python train.py --d_expert=96 --hidden_act="swiglu" --lr_router=0.000577 --attn_scale=0.125 --init="normal" --lr_mult_up=1.25 --lr_head=0.00792 --max_seq_len=256 --doc_mask=false
Below are experts of layer 3 (counted from 0) of a mixture-of-experts language model. Rows are named router (the router's row for the expert), gate (a neuron's input weights, with its number), up (a neuron's input weights, with its number), down (a neuron's output weights, with its number) and show model dimensions 0-159. Each number is 128 + 32 x the weight over its row's rms, rounded and kept within 0 to 255.
After each expert's rows: "gets" lists some tokens that make up at least twice as much of what it gets as of all text; "comes before" lists some tokens at least twice as common just after its tokens as in all text. This comes from a sample of Wikipedia text that the model never trained on. Tokens count by the router's weight.

# expert 54
router [ 67 122  95 181  97 111 117 101 114 177 157  92 115  95 191  91 138 132 107 104  70 125  94 148 149 101 138 135 159 153  80 141 112  97  88 167 151 149 173 119 168 161 131 128 104 113 111 128  91 139 198 183 207  96  99  88  88 152 170 119 145 137  42  92 152 114 163 167 188 105 132  94 148 124 148 134 137 140 108 178  75 123 184 121  97  90  96  85 125 133 142 150 179 138 152 112 101 126 176  92 169 118 154 119  28 124  72 122 125 168 134 142 142 127 158 150 122 160 163 104 171 210 134 153  96 136 186  97  90 134 136 177 115 142 115 117 162  99 111 104 114  89 107 133 108  78  88 129  89 149 124 143 141 127 119 109 105 129 161 108]
gate2 [184 137 147 102 154 122 117 120 157 121 139 127 141  97 222 107 173  99 125 128 111  98  69 147 150 102 159  51 153 161 125 160 122 105  86  91 163  81 108 184 101 162 150 104 101 134  63 155 109 167 167 112 226 102 126 123 119 150 141 122 157 197 103 121 140 118 148 104 194 139 130 158 142 170 115 137  93  86 130 137 136 134 147 168  93  94 126  89 109  60 107 127 117 141  71 131 155 154 147  95 173 123 145 130  80 123 115 142 141 164 102  82 165 136 160 138 139 194 163 116 120 226 144 148  83  87 106 148 120 104 110 105 193 148 111 146 127 103  83 135 112  73  97 148 123  90 124 131  78 152 118 110 139  73 163 129 130 157  92 128]
up2 [205 102 176 119 144 185 148 144 167 121 117 132 183 108 142 120 126  83 166  90  79 122  98 129 141 117 148  85  91 123  82 128 138 111  96  72 157  94 138 179  65 118 113 120 132 141 104 113  75 140 149 119 227 135 160 128 123 115  87 114 148 156 106 172 129 149 123  87 146 142 173 181 128 120  87 126 141  67 119 134 111 109 175  78  82 109 138 144 126  56 107 160  98 143 140 148 155 157 133 101 117 121 116 108 156 144 142 119 117 115  45 119 101 143 123 146 137 181 161 114  88 199 156 111 145 133  89 154 147  95 115 134 192  74 133 195 129 134  60 117 136  98 155 122 172  70 157 136 162 166 100  61  82  92 112 157 103 115 133 156]
down2 [126 199 147 141 122 125  68 148 131 195 126 134  97  78 177  95  64 182 117 165 111 190 116 132 116  99 160 138 107 146 191 137 177 104 161 166 173 116 141 112 162 139 135 180  98 139  63  56 123 148  95 165 211 123  92 116  90 163 166 188 157 115 111 130 115 107 174 135 125 203  83 125  94  89 140 135 100 179 131 156  82 104 113  77 165 138 110 141 114 136 129  57 139 120 147  85 143 164  98 120 168 131 129 116 158 129  84  95  92 150 144 120 154 116  98 130  94 144 156 143 132 151 149  73  93 105 134  91 153  61 102  94 172 144 164 132 112 141  91 154 158 150 133 154 144 117 139 113  89 131 143  57 129 105 149 163 124 106  98 138]
gets: "\n\n", " (", ")", "\n", "==", "==="
comes before: "The", "==", "===", "\n", "1", "In"

# expert 55
router [ 76 170  97 154 133 101 114 121 102 222 141 100 118  93 134 115 134 153 121 117 133 125  91 193 124  79 159 133 204 136 129 127 110  85  44 141 130 140 130  90 145 164 145 126 112 121  78 118  77 110 137 127 139 136 122  72  98 166 149 139 174 179  98  99 161 106 192 159 212  52  94  72 122 131 130 153  93 119 109 168 129 171 167 130 134  92  91  93 132 139 127 117 208 142 117 107 143 164 131 105 151 127 127 117  88 163 125 174 130 189 131 107 177  94 146 172  87 122 172  70 119 158 120 181  95 118 169  82 117 120 156 162 138 123 102 120 127  73 100 164 131 138 117 143  99 135  69 138  91 137 145 151 134  79 170 110 125 149 159 140]
gate2 [ 71 150 127  95 176 156  85 105 137 153 179 105 144 113 170 118 154 154  96 161 122 117 113 102 139 110 126 112 153 144 149 176 127  91 124 194 136 156 153 163 163 117 151 121  55 112 140 121 190 131 181 127 143 117 126  71  81 168 145 166 185 125 126 126 101 127  90 123 120 120 108 132 162 168 122  82  83 121 140 143 135 147 161 149 172 149  95  93 145 107 128 193 178 101  68 103 125  99 107 175 150  92 124 123 102 145 121 117 114 173 117 145 148 114 144 198 124 131 109 123 125 164 154 170  85 185 101 101 116 170  97 148 119 174 102  97 147 117 124 143  92  79 105 159  62 193 111 136  94 208  72 100 217 100 131  98 103 182 171 106]
up2 [121 171 136  91 107 151 162 114 157 147  61 112 150 184 114 123 129  81 101 140 139 176 107 113 159 117  62 112 139 118 103 178 140 123 155 133 119 207 118  83 106 132 120 154 108 106 172 133 216 145 131 138 117 130 143 112 154  84 182 107 154 146 127 129 207 106 195 117 161  96 176 133 128  85  88  71 218 111 136  90 157 133 122 128 136 124 122 128  91 164 143 102 185  43 154 167  69 106 139 175  98 123 178 157 112  76 119 139 137 127 153 126 120 107  78 138 122 175  89 173 136  94 139  76 151 143 145 120 152 134 133 173 179  97 126 127 136  97 126 136 107 106  80 142 150  85 133 215 137 132 121 148 133 139 161 115 128 126 102 178]
down2 [124  76  84 157 120 174 107  95 107 123 177  81  93 157  85 106 107 129 134  82 107 146 127 107  99 163 133 133 160 167 164 141 188 147 155 103 123 128  84 173 134 101 139 145 135 123 159 135 164 178 129  91 173 125 119 138 126 135 112 121 138 119 109 158 138 128 140 158 133  91  93 165 165  84 153 126 107 164 127 132 101 121 100 105 125 170 144 218  96 149 153 120 134 187 188 153 131 176  94 168 102 112 128 123 173 103 147 141  98 122  76 100 100 115 130 171 193  94 135  58 165 151  83 121  57 100 154 162 123 175 167 145 100 132 177 126 124  77 154 195 106 119 145  76 106 162 130 104 129  67  76 155  93  76 223 123 139 160 161 122]
gets: "19", "21", "14", " all", "16", "13"
comes before: ".", "–", " | ", "th", "; ", ","

# expert 48
router [ 99 137 128 165 124 108 131 109 145 145 135 123 109  72 180 113 189 107  94 146  98  95  70 158 113 100 172 163 153 190 131 143 122  97  86 148 169 115 119 111 139 149 154 116 130  99  80 119 111 159 181 171 147 125  92 115 126 177 196 145 151 161  17 110 135 127 160 138 174  79  93 112 169 165 149 148 110 101  68 191  65 115 167 124 137 105 107  87 104 107 116 120 168 121 131 112 113 126 131 116 155  80 160 153  75 118 110 134 128 178 142 106 173 110 172 138  90 142 144 107 153 165 175 160  55 143 179  89 110 161 125 191 107 127 105 132 191 118 118 138 102 113 120 154  88 100  95  86  81 130 110 145 154  67 125 108  92 157 167 104]
gate7 [144 168  57 150 210 168 108 182 157 109 101 137  84 122 172 139 105 147 124 161 123  78 115 174  90  90 105 209 178 168 159  96 129 124  80 124 116 107 119 173 158 146 144 145 119 113 105  70 126 151 203 104 136 124 109 148 138 166 162 132 177 157 115 108 154 136 139 128 141 119 145 125  99  65 167 159 125 123 132 169 119 119 113 133 162  85 107  86 100 157 135 175 164 154 167 159 169 105  95 138 111  98 117 132  54 150  91 143 154 169 123 113 135 139 107 139  99 124  81 136 105 168 105 139 142 153 102  92  96 178 102 184  73 188 116 196 141 157 136  68 134 154 125 155  59 109  92 105 122 140 137 153 155  82 144  78 123 170 135  88]
up7 [166 135 131 170 205  58 133 140 167 123  49 143 105 149 105 123 167 155 176 153 135  94 140 144 150 156 130 114 145  95 189 145 108 170  75 109  96 161 100 199 118 136 154 112 178 157 122  78 144 105 106  92  84 149 185 180 148 133 124 144 113 121 175 146 130 151 168 145 134 111 146 158 124 103 127  97  87  95 114  85 128  77 133 148 129 109 172 125  98 166 145 161 158 123 125 122 110 111  81 197 124  80 137  83 122 115 143 148 125 141  99 122 113 168 148 160 177 118  44 155  62 145 112 127 163  95 110 115  90 135  78  98 160 136 158 151 128 220 171 101 129 178 132 129 122 117  99 113 144 149 173 145 104 124 204 134 140 193 132 120]
down7 [135  93 111 145 124  92 150 122  99  85 144 162 121 103 122 119 124 123 123 123 161 138 125 104  97 129 132 164 130 147 129 123 182 126 110 130 149 140 146  93 167 122 140 182 171 132 159  60 164 125 108  92 109  83 124 129 123 183 162  86 169 175 133 140 146 135 112 104  86 145 209 183 155 145 108 109 151 101 117 162  96 124  99 119 108 117 151 125 110 197 120 111 115 195 168 155 166  61 169 211 130  61  75 119 191 171 158 102 150 106  79 116  89 119 112  69  77  94 155 109 144 130  54 167 105 165 119 108 167  77 144 119 204 103 116  40 170 175 173 130 135 150 120  91 160 150 137 140 151 113 128  98 149 138 120 126 132 115  96  97]
gets: " | ", " ", "; ", " (", "\n", "- "
comes before: "1", "2", "0", "3", "4", "6"

# expert 32
router [107 152 103 132 136  95 118 103 142 163 158  87 101  93 150  72 142  86 110 107 121 112  59 148 137  49 143 153 155 167 152 138 130  92  56 153 133 150 112 107 140 190 146  99  80 105  89 145  79 153 139 140 131  54 112  95 111 157 165 146 176 177  26 113 126 132 146 158 193  98  86 115 148 149 127 145  98 112 126 161 126 209 135 124  95  56 105 104 126 123 112 108 181 126 127 157 163 130 159  96 132 132 138 154 102 148 113 155 147 185 141  96 162 114 153 165  82 180 145  90 161 188 122 181  83 110 171 140 123 142 107 184 122 108 110 132 145  82 116 119 144 125 119 113  87  95  93 108 115 157 125 152 169  63 164 101 126 149 158 133]
gate2 [123 138 142 162 135 112  95 104 134 170 103 118  85  75 173 194  95 112 128 124  68 116 110 143 141 103 154 124 163 143 153 173 110 115 129 107 168 136 147 167 168 105 157 127 140 131 144 161 173 187 136 102 140 109 120 114 122 106 135  86 101  97 122 139 164 131 150  87 133 171  57 113 121 120 169 106 171 142 149 122  49 143 140 133 171  69 161 159 125 150 168 167 103 101 102 130 208 146 112 146 128 132 136 112 123 130 101 156 129 152 177  79 180  85 139 153 191 176 115 104 153  97 166 165 126  71  97 130  99  89 181 118 117 107 107 133 131  91 138 212 127 143 136 127 107  44 154 143 140 150 133 151 171  56  91  36 163 114  86 146]
up2 [176 158 129  95 147 108 150  77 146 121 159 102 189 146 136 209 108 147  99 109  89  86 145 181  84  59 102 179 121 149 109 167 135 150 113 125 129  64 203  98 131 172 135 177  87 158 158  84 152 112 134 102 102 106 174 110 171 154 170 127 154 154 115 122 163 137 137 126 120  86 109 109  79 118 104 145 145 166 179 101 118 166 124 165 148 113 151 121 120 158 114 215 110 179 115 144 105 107 129 166 143 103 134  93 109 136 127 136  93 138 131 213 100  88 134 156 122 101  88 135 111 150 180  89 138 137 107 124 124 145 161 115 166 129 124  80 101 127 106 148  68 152  38 103 132 146 140  83  92 135 106 168 207 147 122  93  84 127 152 150]
down2 [138 116 150  92 150 119  85 164 140 121 127 137  65  67  92 123 140 165  96 108 115 125 103 113 120 110 138 165  87 121 107 182 116 100 146 225 130  96 133  95 175  93 208 200 121 147 107 166 115  95 129 103 157  98  74  47 136 127 156  86 101 119 160 100 150 138  89  94 145 113  89 117 169 140 173  96 149  87 106  94 147 121 104  64 165 156 129 140 105 100 148 120 148 103  69 129 101 142 138 155 121 123 100 101 163 101 173 103 151 107 177  91 184 150 114 177 215 135 182 119 145 118 147  86 170  80 127 108 135 112  80 104  89 133 141  72 148 113 112 151 108 112 122 125  88 159 155 113 103  81 108 155 123 134 196  82 158 118 119 131]
gets: "5", "15", "6", " |  |", "26", "1"
comes before: ".", " | ", " |", ",", "′", "°"

# expert 28
router [ 72 133 108 148 118  78 123 133 107 179 120 139  86 150 184  97 191 129 103 137 112  81  83 128 116 121 164 138 177 150 151 108 112  87  66 147 128 126 124 138 104 194 138 132 107 129  88 128 107 170 203 172 149  80 104  97 139 166 173 138 146 156  55  92 150 127 168 152 131  85 121 129 171 122 147 137 119 134  81 170 120 162 157 128 114  94 143  90 136  97 125 133 156 151 119 134 107 127 104 103 167 103 112 149  38 162 103 141 108 174 161 114 142  97 177 164  90 138 128 120 168 178 124 163  53 111 187  69  76 170 123 168 105 132  95 113 157 122 130 140 116  83 119 147  58 105 100 135  72 206 115 154 141 112 143  86 144 172 146 128]
gate7 [143 111 152 115 171 101 107 127 132 124  81  99 155 151 177 145 152 121  85  83 129  99 122 138  95  88 167 172 197 158 124 128 116 140 144 104 136  82 152 108 135 112 118  77  74 126 127  49 103 170 156 163 133 152  82 124 132 199 131 121 135 134  86 158 105 104 126 117 139  57 102 130 147 107 144  70 136  86  84 114 101 102 157 141 153  77 117 119 121 134 115 201 186  43 136 135 118 173  73  87 135 130  91 134  94 166  95 134 125 143 171  96 151 109 150 158 135 139 168 133  79 131 158 155 172 112 115 131 156 105 166 152 179  89 108 107 111 156 117 158 136 177 225 106 101 100 120 105 106 127 137  61  83 120 169  84  73 104 109  93]
up7 [148 170  99 191 124  12  72  83  84 104 156 144 133 139 144 129 103 175 120 168 101 105 135 141 127 106 132 115 125 144 104 160 116  94 101 149 154 129 130 168 124  90 130 169  97 125 145 107  51 121 146 158 111  97 130 169 150 162 114 118 149 195 136 125 124 148 146 189 106 107 118 147  82 145 132 133 155 116 122 166  94 101 106 136 178  95 174 141 119 124 103 174 145 120 155 143 123 108  89 130 115 160 106  98 134 141  35 125 109 142 144 125 107 115 145 160 142  96  83  55  99 152 163 152 151 124 145  83 154 114 125 155 196  81 142 121  84 161 233  87  78 160 159 110  97 117 134 149 189 125 124 134  74 113  53 120 166 130 110 142]
down7 [130 151 115 128 102 167 136 125 192 142  99 121 145 157  88 129 155 180  71 153 128 121 159 129  94 143 159 125  91 110 121 129 136  97 145  83 189 121 114 192 140 109 117 149 148 118 106 101 149 166 131 138 106 136 186  78 163 191 174  59 179  76 162  80  85 191 128 130 159 142 140 144  87 116 177 147 182 106 115 171 128 146 157 120 129 113 110 137  85 102 196  94  84 154 167  81 121 161 101  78 138 102  88 115  67  93  73 126  85 146 162 174 158 192 114 127 132 108 116  88 182 156 130  36 146 130  82 125 112 125 115 171 149 149 129 107 159 103 113  95 147 103 101 121 135 100 101 118 121  81 153 126 107 109 114 144 137  69 172 164]
gets: "| ", "|", ": ", "=", " |  | ", " | "
comes before: "2", "1", "\n", "3", "4", "5"

# expert 0
router [ 86 136 103 154 118  85  90 126 146 149 155  93  99  89 174 109 185 107 120 150  78 113  97 169 154  77 148 136 165 152  92 132 111  87  72 142 132 125 125 107 138 179 130 157 102 135  95 129  83 147 176 163 179 122 106  98 114 167 176 124 136 167  61 123 113  92 157 171 183 104 140  81 141 139 137 137 117 101  85 189  79 160 205 151 100  64 124  98  96 107 142 105 160 143 154 100 112 120 117  66 145 128 138 157  53 125 135 124  99 180 142 110 137  92 146 143 116 138 153  74 158 186 183 183  77 137 153 122  84 147 144 222 115 142 111 113 162 133 110 164 128 136 126 133 115 121  62 122  76 151 106 136 119  92 168 102 139 172 149 113]
gate3 [ 53 139  88 134 121  96 124 137 171 146 145 121 159 106 150 154 186  78 120 165 151 147  95 150  90  65 120  87 118 125 109 129 140 125  48 135 164  97 125 180 152 171 144 117 117 138 133 121  84 165 181 122 163  96 131 155 107 160 140 103 173 104 146 114 164 161  59  86 142 124 109  82 126 116 190 140  60  88  68 176 171 106 124 124 154 127 145  64 127 131  79 118 128  94 125  70 181 148 125 123 144 118  83 166  85 125 148 137 100 184 163 111 156 118  65 136 175 106 139 148 134 157 134 152  98 136  86  86  80 180  70 122 125 109 106 157 162 136  83 154 145 159 143 136 159  76 100 103 136 135 104 123 149  82 129  48 160 158 133 143]
up3 [101 159 133 154 118 121  96  68  98 121 169  75  91  64 164 136 165 173 127 161  92  89 127  94 108 102 117 155  75  77  91 119 125 103 122 146 118 168 120  94 138 162 137 157 106 124 137 101 120 120  93 166  83  62 126 121  89 116 124 171 146 199 153  77 140 137 158 124  81 102 106  87  80 102 100 100 104 111 110 115 141 112 153 207 135 147  93  99  93 107  92 111 120 113 141  85 169  68 139 105 131 164 178 117 131 136  93 122 100 122  85 130 108 128 140 112 113 162 146  86 105 173 117 158 134 137 112 122  95 156  77 112  69 155  57 187 139 154  73 107 130 154 123 189 159 185 161 141 179 117 147 113 114 101 150  62  87 109 156  53]
down3 [122 143 157  74 100 169 100 139 167 130 113 143  76 112 143 125  68 122 187 160 105  99 151  52 124 100 191 145 143 158  98 163 101 108 110 118 141 113 138 127  88 118  95 118 137 121 174 104  75 136 100 168 190 137 101 157  61 114 121 106 213 118 141 145 152 137 125  77 102 112 116 122  83 110  57 122 108 104 130 153 147 176 149 152  99  91 132 130 124  76 137 132 171 101 148 105 199  89  41 149 101 127 159 117 127 174 123 159  90 111  33 128  85 137  68 165 137 146 104  77 149 152 127 170 111 142  64  99 140 135 132 118 136  97 160 113 148 114 139 160 175 124 136 121 158 106 133 135 176 150 210 106 131 146  85 126 120 145 150 133]
gets: " =", " |", "\n\n", "-", ") |", " ("
comes before: "\n\n", "\n", "1", "=", "2", "American"

# expert 56
router [ 98 152  85 157 116  87  97 100 116 167 123 135  74  79 195  95 162  93  96 152  80  78  55 173 102 106 154 141 167 175  94 155 158  70  93 162 136 126 126 105 135 166 148 109  95  68  84 108 110 144 177 136 166  85  77 111  98 161 181 148 162 181  55 135 153  80 138 141 178  82  68 126 145 146 168 158 117 129 156 192  97 146 146 163 140 112 101  70 134  84 146 133 149 141 127 120 145 127 156 117 165 145 131 166  43 148 104 125 144 172 140 102 165 114 182 147  89 166 136 115 168 167 154 169 109 126 154  86  88 161 137 171 106 126 111 113 153  90 142 141 101 139 107 141  99 133 117  99  90 156 121 133 140  88 149 111 132 125 158 101]
gate15 [128 140 116 103 108  91 167 142 160  83 123 110 105  53 144 135 138 153 136 142 107 191 126 150  97 147 185  89 164 185  92  80 132  61 103 164 169  84 156 125  56 151 136 166  88 130  97 110 107 110 201 136 146  75 150 150  76 114 153 218 152 141 136 137 132 122 101 155 131 149 111 133 203  82 136 115 148 105 120 164 142 174 111 173 188 128  82 138 106 133  73  97 120 138 140 130 125 189 108 168 146  74 130 200 122 176 119 122 158 138 144 106 125 124 132 123 133 196 121 151  91 112 128 139 110 109 105 157  84  92 157 106 128 101 125 188 158  86  59 151 114 122 115 112 130 129 123 122 116 146  97 138  88 138  53 109 153 134  98  81]
up15 [147 153 151 159 171 144 103 173  95 145 167  85 174 216  96  97 136  96  72 116 136  57 102 134  22 131  99 123 119 161 146 135  92 190 167 112 136 183  91 139 183 121 134  64 152  93 112 164 202 134 128 133 134 155 133 132 132 170 137 100  89 105 124 101 113  99 159 145  98  97 106 117 103 133 151  89 141 162 119 129  94 136 111 139  53 128 138 151 155 149 119 163 114  79 103 131  89 133 134  60  89 137 107  58 175 108 117 138  99 130 106  98 155 129 142 136 128  53 102 140  91 127  98 132 121 141 147 116 165 106 128 115 107 163 113 118 113 180 133  98 210 139  93 138 115 123 152 107 154  94 180 107 185 106 177 141  84 141 146 138]
down15 [157 157 124 190 120 145 123 156  88 139 129 129 113 123 141 133 145 129 109 118 179 111  84  79 112 120 195 111 111 154 119  98  85  83 153 112 110 152 109 130 152 142 104 109 144 120 127 175 119 155 133 191 151  72  92 119  85 116 157 129 101 109 149 131  88 120 148 133  77 144 170 113 134  65  56 129 117 147 158 132  97 147 117 115 113  78  38 172 133  88  25 131 160 112 111 126 103 201 114 146 123  73  94 165 159  91 150 109 119 165 170  97 135 160 200 141 136 129 135 125  90  87 149  66  97 128 101  81 129 103 147 148 153 127 183 118  95 143 113 125 150  47 109 167 119 117  98  77 124 126 173 128 132 159 141 180 113 176  69  91]
gets: "\n", "\n\n", " is the", "- The", " chronology", "- Species"
comes before: "| ", "-", "|", "- ", "  -", "- M"

# expert 40
router [124 160 111 156 132  89 133 125 111 176 141 117 124  76 162 119 163 109 104 162 118 126 100 147 132  99 143 159 180 162 131 158 110  87  77 141 168 127  92 144 138 180 165 100  98  83  67 142 123 172 207 142 159 102  81  71 115 161 208 150 144 159  74 107 158 123 155 149 164  79 128 100 126 120 165 130  85 140  70 195 127 131 145 129 125 114  77  70 130 123 105 129 159 144 107 140 117 128 164  87 134  55 185 152  78 130 110 139 143 178 156  88 167 101 154 167  89 142 136 119 175 175 166 164  40 133 165  99 103 167 118 159 130 121 141 115 164 117 126 125 126  92 124 132  89 101  94 116  98 177  97 161 150  73 162  82 147 146 155 115]
gate2 [189 145 146 158 128 129 143 114  89  84  88 126 136  71 143 133  75 133 116 102 122 134 118 150 139 148 129  86 158 175  91  98 144 131 128 136 148 147 151  88 169 180 160  63 161 108  99 134 155 152 202 146 119 169 120 120 148 131 113 139 137  99 109  53 136  89 153 110 126 141 103  95 119 122 108 142 166 138 128 142 160  97 131 184  83 117  86 140  50 196 180  90 141 111 116 150 192 200  83 156 120 135 100 153 104 133 189 130 147 128 102 159 151 140 172  99 171 169  94 122  77 138 126 125 128 124  51  78 162 111  98 101 121 146 132  40 156 158  96 174 120 124  77 201  97 165 117  90 140 134 181  99  98 144 146 115 128 145 146 140]
up2 [126 145 135 132 127 118  95 115  53 169 111 167  61 156 112 131  96 144 103  66 106 139 142  41 146 178 175 198 167  99 184  83 140  88 152 182 123 166 133 186 148 160 106 204 107 132 116 138 135 127 107  99 145 115  90 135  61 156 134 123 167 103 152  92 136 113 150 116 167 106 146 117  76 115 119 100 137 153 191 158 115 125 157 119  72 120 190 125 169 156 141 130 135 135  72  97 136 156 107 115 151 142  65  56 136 162 120 151 152 139 168 194 121 137 151 106 132 111  93 112 123 143 109 141 137  89 138 147 134 115 141 167  97 132 136 176  90 105 141 127 105 131 129  85 148  77  84 177 128 164 114 126  34 141 115  77 102 135 146 133]
down2 [120  97 114  91 168 141 111 121 106 126 102 133 139 175 159 106 178 161 114 167 104 102 151 166 178 152  87  59 155 142 152 176 100 118  61  68 155 140 121 151 116 141 152 117 105 144 161 118 128 155 138 114  80 116 105 177 155 147 119 114 143  23  93 130 114 178  88 189 135 139  96 131  97 190  66 174 168 106 110 153 117 161 129  86 144 119 120 133 156 165 102 152  95 169 141 121  83 157  96 138 102  93  81  66 132 142 107 128 167 142 140  88 112 104 147 119 149 183 140 133 191 177 121 152  75  94  76  44  95 159 133 129 119 113 141 164  96 112 148 135  80 102 141 152 137 183 116 149  93  88 135 137 135  67 161 124 183 130 125 146]
gets: " ", " in ", "- ", ", ", " | ", " of "
comes before: "1", "2", "3", "4", "5", "6"

# expert 21
router [112 169 125 172 109 101 114  93 109 157 135  99 115  71 149 108 160 123  94 120 104 121  86 153 140 122 181 110 163 186 128 157 139  90  95 145 158 130 136 113 130 164 187  68  95  81  72 118 120 154 162 122 177 101 109 117 121 170 197 137 163 169  63 112 139  93 166 143 164  69  89 111 119 141 163 158 110 145  93 164  89 120 132 129 125  83  70  91 110  93  99 117 231 127 136 109 119 133 151 139 173  98 176 124 109 154 105 155 159 186 127  81 213 140 201 134  90 146 146 113 149 156 130 148  95 108 142  94 114 158 128 158 101 148 127  88 174 127 138 141 114 107  72 184 109 125  65  92  88 135 113 166 141  90 148 123 112 164 138 111]
gate2 [146  80  86 118  90 159 130 125 124 101  87 110  77 175 125  81 118 168 153 129  97 122 139 118 166 113 117 151 130 129 133 135 189 161 119 136  73 168  55 114 134 140  98 156  86  76 143 174 145 144 130 138 120  43  73 135 146 126 103 127 132 146  97 138 111 177  91 134 164 141 182 104 215  98 110 159 152 125 129 116 152 176 124 187 139  96 119 135 138 110 120 118 106 127  93 125 154  60 105 114 146 104 118 115 117 205  98 145 114 124 128  78  98 134 129 137  63 188  95 124 146 130 148 100 119 126 113 133 105 160 158 160 139 126 104 181 148  97 196 115 110 129 138  71  29  68 134 166  92 171 122 140 125 143 140  59 177 140 182 121]
up2 [138 139  95 160 115 111 132  82 129 151  76  64 125 124 117 175 150 123 130 127 146 175 154 131 129 119  80 184 154 105 124 169 135  93  82 122 179 172 122 145 121 110 102 139 143 136 111 152 158 121 147 129 135 180 124  65 183 126 120 126 124  87 175  73 121  95 128 110 109  78 157  95 151  78 183 101 118 156 141 100 143 143 121 140  84  81 110  95 102 122 139 120 133 122 100 150 194 137 113 128  30 124 173 136 108 124 121 138 125 147 107 110 104 122 148 162 187  53 130 125 134  40  98 142 153 139 135 140 140  92 178  94 227 115 138 145  80 155 156 136 152  89  82  82 183 151 121 135 117 131 125 194  81 168 138 118 179  95 146 191]
down2 [ 83 149 205 114 155 126 162 106 149 129 154 160 151 135 131 158 169 130 136 141 135 174 151 139 137 164 159 170 138  89 178 104 138  82 186 158 200  49 158 149 165 150 113 149 171 173 107 148 146 180 149 124  77 119 154  50 198 124 204 148  95 155 118 104 138 120  97  85 113 117 173 100 119  97  81 127 142 146 166 156 178 143 114  78 163 182 113 127 159 159 106 127 154 142  81 129 100 143 138 123 149 157 133 142 170 142 142 103 131  90 151 119 147 104 183 180 172  67 130 148 101 156 111 108 117 136 135 123 174 155 106  97 134  98 205 101 139 132  81 121 153 183 169 124 146 152 109 182 142 149 114 139 139 121 111 143  54 119  90 139]
gets: "1", "2", "3", "8", "4", "7"
comes before: " | ", "–", " |", ")", "; ", "."

# expert 69
router [ 92 111 118 148 124  80 118 124 136 204 139 124 107  90 172  94 171 127  80 156 111 118  78 161 119 123 165 122 160 146 129 156 128 110  97 140 164 137 146 114 132 171 177  93 123 121  67 144  92 173 186 141 135 134 109  78 145 184 168 116 139 151   0 107 144 122 162 123 184  65 109  89 152 121 180 137  74 125  82 160 117 140 143 105 105 113 105  79 117 120 154  77 164 134 148  72 122 134 141 107 159 111 185 144  80 125 108 131 140 177 158 106 194 125 169 167  87 137 163 102 144 151 161 149  88 130 201 110 116 144 128 160 126 124 123  92 142 144 129 115 134  77  96 147 112 110  90 115  71 151 116 177 145  86 128 126  90 161 138 129]
gate0 [180 122 130 125 157 160 162  83 164  82 143 149 127  89 149 110 105 164  85 129 142  98  59 130 114  81 156 124 162 147  91 128 136 134 135 121  93 114  91 164 165 177 135 114  95 115 107 152 143 114 156 136 134  92  96 159 110 102 157 133 158  75  69 103 142  95 182 163 104 162  95  87 106  87  91 147 152 121 125 153 121 123 140 182  90 113 156 138  71 166 133 149 181  88  97 137 120 102 171 143 169  70 163 112 124 123  95 167 132 156 128 127 166 118 140 123 190 180 128 174 187 217 156 187 105  74 146  97  76 151 155 123 142 151  78 122 137  67 113 167 100 143 121 158 158  71  92 119 137 141 119 127 176 120 151 109 198 190 163 117]
up0 [192  97 180  86 135 100 174 104 158  91 127 151 148 136 120  63 116 155  64 110 136 140 105 127 140 100 192 115 163 127 129  66  68 154 159 123 122 113  77 139 128  96 114 134 147 127  97 170  99  98 110 129 134 103 144 162 139 135 115  96 124 102  13 137 117 123 112  90  98 129 169  99 128 128 127 109 151  54 108  91 132  92 174 117  98 121 179 148 180 100 137 144 119  45 138  66  93 127 121 123 144 108 179  82 150 166  67 106 117 111 134 167 163 161 168 117 101 162 108 135 175 148 146 162 156  80 195 150 111 153 181  88 120  84 127 112 109 112 182 160 129  85 101 166 163 100 147 150 102 150 158  76 110 106 124 161 112 138 121 129]
down0 [154 146 160 175 119 131  68 141 138 143 105  41 165  65 104 178 156 143 116 185 119 138 111 192 163 160 104 109 119 132 136 136 126 107 111 121 121 142 161  65 110 127  54 131 141 115 152 164 145 168  69 149 180 134 142  86 119 149  96 153 140 147  83 133 173 135 158  74 206 144 118 101 199 126  82 159 116 187 153 143 127 107  88 127 136  89 117  83 157 138 124 121 148 185 156 148 134 121 125 139 103  67 148  95 129 125 156 118 149 132 158 121 139 191 105 142 120 177 155 106 143 117 109 100  98 171 118 131 128 139  84 141 153  73 195 170  86 122 154  68 125  94 176 138 102 173 107 141  95  68  88 145 148 187 162 103 105 142 139 106]
gets: " |", " | ", "-", ",", "% | ", " |  |"
comes before: "\n", "0", "6", "5", "3", "4"